Weights of a small mixture-of-experts language model, trained from scratch on English Wikipedia: 1 pick a token.
Below are experts of layer 6 (counted from 0) of a mixture-of-experts language model. Rows are named router (the router's row for the expert) and show model dimensions 0-159. Each number is 128 + 24 x the weight over its row's rms, rounded and kept within 0 to 255. Numbers have three digits each.
After each expert's rows: a language model's description of what the expert responds to. This comes from a sample of Wikipedia text that the model never trained on.

# expert 35
router:144100134138122177129110116135080141142114157117095140103112183149127118111106127126133157114164107123151088156129155138091080138086152153124136132122091140136111111099090139124175138169177113089161108147124147148157133142144117134142106099172149101134117121131094108168099092109117130127097104112116118136117134112171146103105122134118140130130155131077134117133140158127162130115130112098138145093144123150084138124144156133104183117065139084129124144141120118053092137114107114
It responds to: Prepositions, mostly of and in, after numbers, quantities or nouns, as in 405 in 100 households, one of, during, despite.

# expert 37
router:107095142148146146195089157117145143124100109092135143128123138131118126091124154138093151140095105130139112163131085113115111100145145142156129111096109106088138113116118112125120137129138146097135122178169179161132146091140116117151131055138136107130109086146094126117064108141103108124156095114165172162149111139123180135113108096117143104115123109118120155155089126136112107161096137102112133098118122141072145126113153122121117156087137121127132133121131138091063117126133123
It responds to: Nouns for people's roles and kin, such as member, President, Minister, father, son, player, colleague, plus titles and given names.

# expert 20
router:141095161153128132163098121122150115159097150114139176100146179131167110148088178124120172120110128114114088152134143128111094126138125140151101144149126127121095075146047129120158098137111118106148123138149129149117099136125108158148086088122128112139121090075131123142138107133119101158113127118129134157158173122096133104103158105138131097108136152129161134138140168136131126080144135099083133073155114138136181115118124134114123121091100110122118137135161122103095127113101089
It responds to: Pipe separators and cell contents in election result tables, such as party names (Conservative, Democratic, Labour) and the Votes, %, ±% headers.

# expert 30
router:115122186133118132128113099081124093139143129111098113109129139134142130134092146130095133133134118160143109140148090083116123129107112158137136141105120147134151080138094126156151082132090115141122100163183172151128124135151120132134119120149139066165103115094106155133147131156109112125114135119147150135137170106092125125102104120107141086094104142086136143116119134178153091133109138081134149102171141106100141095096161122133166104118104143113140113121202118118082122164105108
It responds to: Closing pieces of personal and place names, often Slavic, Spanish or Indian, such as -eva, -ović, -sson, -quez, Kumar, Buniadpur.

# expert 10
router:094086167090146123139099134128118093140110119123109179109116145126140110127110150153107136179149060134137092124148121103151092138166141166113121075086121115137120094110119137112131135134120117116173100157153117128121091107126087122148123099119137140123137131155087106129137130110139139099150133098119174136166151132147141120103113138098114076124100099084112152136102155152132102092113131124124150141156115109081175098102157161110140081098125120104117141124126086107104100149101092
It responds to: Dashes, pipes and bullets starting a new line in infobox fields, member lists and table rows, as in "- Succeeded by", "- Height".

# expert 23
router:106097155104147124158117145089141081123128145114121167155119123096140146109121139128113170159103109116164126113120110117120130147119084110145122125081106176124106094121106119169151108184132143162141104124175152123122107097162131129163146088165152133176111141096099126133117153126119093109100119114157150123103166113143145133092111121093140141079107138123154210149131128155113113136071132130101176132171118118151127131119126103126148105111137104128108147095135090121106103121122133
It responds to: Name particles and articles in French, Spanish, Italian, Dutch or German names, such as de, la, Le, von, Van.

# expert 36
router:128076132118125156149114114129112096129106110122117154150158174160112121124116176150128105168128085139150136136145111128129124108131107123165171120109156111149122083126099140145104122179123128080149107172144178135180119127146094126144106112166162153143094109114086133157095090126133154134091142133117144145126143143153172146122102124088114086115107104107125129148101127138136108111102128146116126052111113113106136119120123138112141067097135108130099123090156132084091130150115143
It responds to: Sentence-final periods, including those next to quotes or parentheses, and the line breaks that end paragraphs or headings.

# expert 18
router:139114133132124121119117096122158136135087166090079109132125152149145127134124156126129149102101114088111104130155134110083084112117113129110128094123105187121122097139119117173145122129104131108178104153174123118162121111156139148118094114193125155170118100111116161125081138104109123113159111127120142152123135106159161129128089089110160095146097106126134121128124179177124142103107105125122150096141125139120176100124147146126103103080156138162101127087141108107095100119115157
It responds to: First digit of the second year after a dash in seasons and year ranges, such as 2019–2023 and 2014-15, plus leading digits in stat tables.

# expert 29
router:148098137114122135147080142095083103169114139105111154123167150101136116149115141156134147126119127089154134152111115124112088074102091138126125099110134132156130117106080118188163079159131100135133114140161138184133111101120121147126085091163166115162099126125126135116125078134103083117114109133134144165155168102099144103096089139108136150116129130118125104131115146161102135105144118090086120127141112118108182123146113177097139147127149149128126137090157128100113137155138128
It responds to: Individual digits inside numbers, mostly in table cells of election results, sports statistics and climate tables, such as 93,517 and 34,000.

# expert 16
router:106099125109126159170132111087136112167107122128109130140144133132112081112089143173106132118097122108139138105126116116131120104118103137144129126120116128110150089078100159119153135149148136090133073167137162178131117116143147110141075075138165126120120098153107136098110146166095075156126117130123145163091127138149167142122096143093100121115151123117139155108091125153098153106106109089142145123130104139120115125150098123102115093079146089099114124089165114134060131134121136
It responds to: Quantifiers and adjectives before nouns, such as several, many, various, local, annual, including adjective endings like excell-ent or vulner-able.

# expert 15
router:134091145112146164148110091092114136130143151092113163115132173093138109132132162154153138174100108097099108108099142122112135138081141148129151140102114147102150110113131156156130110162110106114182129127156130116139146147161140111165099086164186117176097108130092118106086106148149111121144095094106128149127134153076141153097093147079119104073147108139136116126127146152104112112086133135143132124144123079119182101137145134116155130104117111119120138123152107096100125126116133
It responds to: Raw bytes of Thai, Cyrillic, Chinese and other non-Latin script, plus lone spaces in table cells before numbers.

# expert 1
router:153104154137123104142127162100135116161091163089124152098161137132167094127115176150151161153118096148119113151145092121131109089106127110158135114115117151108150106131103155129147117145136136108135098171117172164135122110107076148152114107171134131132135080154097113128111156176118142108135125094102168156142163104125190112133095143120119123112144102125120173123147109122106130123087143135069162105157173108105152123133157127141151148126095156088148114116173106121116140121109128
It responds to: Head nouns ending proper names of places and buildings, such as River, Street, Road, Church, County, University, village, station.

# expert 3
router:152091145120134133158106131114149101103126144095135145115121129138127140113142153159121163164098092140106110150167121154099112133150139140103117090141138125104147112114112123149151111141142097085186107144116138124166112121108136138151079087108177114120129133085098146160119108173139095157127141113120148185111122138146152116094093103112114141121145106156139174144096100159095150126083074118086147081127110148107148097137115147099145119101130129093094115116122108113115065142127142
It responds to: First pieces of capitalized names and Latinate words (comp, rep, Ph, United, New) plus degree signs and digits in coordinates.

# expert 21
router:088064156075138118166120089088112098157127135105144154138168142130125118151115140143102114136144084115138129134152118084128125127126148161128164100114143117121130131117072159126119157125152133109133118145170181135157102165146113135149129046147141128148080145162109124138116081120141116120137130106124161118144118157124146126106079135104103140154086144130148107101122134160112131131126135079107166065143113140107129129125120173136132109094110130132153112133159132106088131145105133
It responds to: Line breaks before new paragraphs or == headings ==, heading markers, and opening parentheses or quotes, as in (born or "Untouched".

# expert 25
router:129093137125141115152120105095117142141117173111082122126120111106151120116125124099142144130150100098160077153137106114111120100140123138162143103102111150168128126092098131145115118116164136118183113112134182141136121104125122134136102148148131123193130095117117091119098146132138108130130147119121136141145197157121129104111052141092095129165135110075158143152135139183138111107131096110123193109160126155115161112145135129116144114071097105114148109107149141109103122124106144
It responds to: Dashes, slashes, parentheses, spaces and digits inside measurements, dates and ranges, as in 6 ft 8 in, 2.3/km², 2005-12-03.

# expert 14
router:103104195081158135139115152131117080146146163076123156119177124095136121141138100101131157130133081117166097176137118123137109133097114145135113087113107141166128104075104122149145097120137107143129086140129156147117129100154139123136086105146141098169122124107098126110133104126120126143118125126133152145129113136107158123144067123112123110088123146129121143108116127166146107133150138115079129102118149121073162119136166165106185118138104101137127161097144116118100135157123085
It responds to: Digits, dashes and pipes in sports stats tables and score records, plus month names in dates, such as "2 | 0", "5–1", "October 20".

# expert 13
router:128072112093119165100101139130097114116118127120126138137153146105133139131113137145086128133165094121133138154141134132138105129133097139134160122088086137130107119144102141106136151173138124121136134146168130158201087137139090099128082095143134157133140118112114156145074110130145156163156127125137163145106146117148196146119127105071108105109128104095144135132154132175138094135111144094081132102134144160095108116143136147112138104075149114135120120102134130119073102106078127
It responds to: Commas and conjunctions linking clauses in narrative prose, such as and, but, while, although, however, where.

# expert 8
router:095103152126103149157139135141139093138115136119069131109139143100094133114125149130141130133093104135162123153140133132097148114090138163140141122139126161081139104121099145130160163166108166112143095110166147160160107085148093145107122117128142108120099074131079118130070130153110088128142083097121122159142145115115162115122107171080109138143098138127119118161135123148101123102098135122088123067150137137092143079119157121121142113104118113153134148111142155089084143135095117
It responds to: Plural nouns and their endings after determiners or numbers, such as people, members, children, and suffixes like -ations, -ments, -ists.

# expert 24
router:124131127120132151122119137056093083123133110139100127143129148104128132141129135159111164130104111056141120146152111094096139066114096135124137097114114181112119131137110148134107102110154099114151112150144139163154126132153089126107118097150154139124095142135138149105090090148123145138164079132154136132133111119140131115087137144069154078094095122115147118150098124120132110148119135113067137121165100147072139088125155122132146102120158137122150140107180100139106127122102112
It responds to: Subject pronouns, auxiliaries and adverbs in biographical narrative, such as he, they, who, has, would, and "He then".

# expert 17
router:152126163128121153151141165107137103158119104142114128121147144129179140146106128142125131133139113112180123178127126092102120160125137085147148092090105162073147085131139151138141139165125131141140116155144132137141132080159092125121114102127134145194153103176142139092107143150130144126144160099102132149112161134123146091132112138113110132078151119099139153150146121161150101116113148141098165088168122117149156061145180137107152129115124131139112109113153097120094116129098164
It responds to: Consonant pieces inside German and Scandinavian names, such as Sch, B, b, H, Kl, in words like Wolfenbüttel and Hammarby.

# expert 26
router:140087159101139105155091153134126097168112123108077139131156144112116083093126170119099131140101120129190137119138127120126123116142132135118152086126106115118128116112121181146146138135109131137123118170127165150138134099128107117112111100181185132181130146157125182109067121142110132131132127120095146155128126144125162131106066125057104108121118110105107115109076143139123133117132107089116134114121124124105122102132102160106145120113125103140087136095141116109080107136093149
It responds to: Middle and later digits of multi-digit numbers, ordinals and years, plus teen, hundred and million, such as 38th, 68th, 2002.

# expert 0
router:111072128069117128138111116107133111155140134088119142143178138105145132112140133147134115165136117100122118159114129140132130122141143164152186124103112148115178097113075157079154128127149124143135119150137179180181148145111096131128133087161145104135101133116109153116088095131130109125101143096114152130128130149112147103117067136094067137138097146080145136143109107139141137132114108132126134135160102152141145094100106137113153109076103122112104129142129127095105096165132143
It responds to: The space token just before a number, mostly years or dates after month names, plus currency symbols like $, £, €.

# expert 2
router:091123138125131136118100118138101100152156128121127126138146152110175137146105135138151157153124101146149134174145104105123115113099122156108129097136088131134112100143126133159165092149144143134167107126155130116158086107144141130144113097155130114132090128128114120136154133140112123145121088152156147164156158145106130130109083142090145106096142120084158119127101120163159094170108108091099153071135129116131197119095165140150176161104158120144094121101155107077076140104108132
It responds to: Pipes and semicolons separating numeric cells in sports league tables and score lists, especially between goals for and against, as in 34 | 48.

# expert 12
router:092073142112121153124124153117113092163128160112118145159143154129129147084088136163120120165147129110142133122170130115138092106108121190150138108119080129125151100126111172150156113162141102133130106147120151112150103122116091109141135064130134111134096111161107147108127136148116127170111131175103159118175147154109121109135137138115112135110080145097172155127104148150144121108108149086106144090144132121122177096086134174141159111125142128144094155083118136137111100134099138
It responds to: Articles a, an, the and determiners this, another, every, usually after prepositions or verbs, as in "suffered a" or "in the".

# expert 5
router:118112170133124117140093104127147142130123161091095175108135128109100130117118158151093161135161050139139079134099070095101129157096119111166135097083090111121100104118119118147126164147118150104144115127161175137132092105103105114153118096129136131136075106107113131135135133113113115132128116119124134146125170115127131154099072098139114088144109121096144109116136132137136114124071136130122155124150155136122156078128152131119151134082133068117108169113146095135119121134101127
It responds to: Colons after infobox field labels (Trade names:, Species:, Founded:), plus linking words such as as, called, renamed and including.

# expert 32
router:154130157120113092164097143128077110129088147109140151095114110137134132125118154178167139139171123100111084116170124109078069124107138132166146131085111149147121116137122117128128125135127150125169090155134168157145074152091119112115131092148138115136099116120117131142075137138114080126120100142099136172145154166151127103133082099131143142111099118168137141137142141148104131111114097090114140144168136151128177109121138123117162107120138122150126156105122111095097123167135088
It responds to: Verbs and nouns about releasing or publishing works in music and book articles, such as released, published, won, Single, Award.

# expert 38
router:130100135094118119163100152107098124122130135122106163117126158138156121122126156149110142148136090096113114149132137088112106126126123133150156106116145141147098082098126140159132153132160113094171115137153111164111143147165122132140142059151123132170099114113062144094103087149109134161116096120154140119129141164120176106145113088113143136081136092114131155132091150154147133114126140136090133129149106130133181107095160104081186129110149116096117161158134099094120132151144148
It responds to: Word-initial pieces such as Pr, Tr, Br, Ar, rel or comm, plus inner r in words, as in archrivals, extracts, Bragg.

# expert 19
router:085107187099117115132141145142115126124132105106121148161108193100180117104099148122119167156149087134144089136153100075089134138105125118160132088102122137083160091100122133125143160141133088129142090177115129157137111123162129127167121116153135097120124119120119175105100113144102132107135095112113144164154166150138124129121095132117145100121137149132169144139151104133134138127129135131130138075112125132104141128118157137114164099134138105153103180109123096100067118131104152
It responds to: Verb endings and prepositions in military and action contexts, like clearing, escorting, commanding, prevent, raid on, of.

# expert 27
router:131112157119105118122108143117160127142142169092098143106174126160119120146112121134131163162121124082121129154151100130110146119133097127163153109126106118096135072112132138143161132113103113123155098130125156148144123140168147107121098139136146120152129135086130150123110123104120097124154128118144142165130111155105114100098069097114086124112124096129137121114127122202094122081144129076078140070122169154117177127077128102132134111114126157098156132120173103115075113120119116
It responds to: Capital letters and letter pairs inside acronyms and codes, such as SPD, EAFF, AAP, INSEE, often in tables.

# expert 31
router:091114206157132115137118129132152130162087102116074151145160134146138107097114144146129159146138112147118120130157078142079130147109112146141118139122119112137116104118085147127122109149130123140157103128169161138120125112082131135135115116162115113147104126135109138153123133134085108132112161117116140146128152122150147065083100145123129097122138143109173129117128137201134129159084117100062148115139070098103150125142165132122127114122116117148137096111174090116111103162119110
It responds to: Tokens in biology species articles and lists: genus names, Binomial, idae, moth, list dashes, plus phrases like species of.

# expert 7
router:161051157113148137149100141108092122169106159089109131125124124120125148110118142136146125140139102134115132134161127129110132073105136151147171099116148137117134081130116149123132114128127146099121116173128153155159109105170119112120122105148107103143113085143081131104115111098120138170118145141150107193109113148155181097143089127121131107103099101093097129123131126116125125140127131105059138100127154169101140112139171122098153140094143143135125125111174083099080148130123120
It responds to: Nouns closing phrases about sports seasons and careers, like season, career, debut, tournament, often after his or junior.

# expert 34
router:106121191110159130141089130084089144145112136081102137133176135118143100136112136165132145157122074128131138170138146094109084133127119145136115107126107141140119099116117133167151141168126131107122085160146114137176105116131077125111146114135145130160112110148092144127122097105140115138140126121171114154112179163144171112105109123067124098091108113137128148126155125153098138143093127101122144149129127130087162115111133128148121069095136097136125162132186118105105123155110143
It responds to: Last digit of four-digit years in parentheses, lists and dates, such as 2003, 1941, 1933, and words like century, BC, ago.

# expert 22
router:109117105134117134171109077098116109106152157117112123119141108145137126110106136133114100190167083120142104129114147129120112113094100138146124121101096133086165087137128138128165099128110158151165108173167111126144132136149128140118083123132157156157090145122114151128136145159127092159156077116112127187129118152106137134064083120144153127106101145131131108140152155127149122098092110112111131075156129148091131105122161132139171089138141135121095146106145097098090146137101127
It responds to: Syllable fragments with k, y, sh, ts, z, aw in names, mostly Japanese and other Asian names, such as Yukiko, Takahashi, Tsūshin.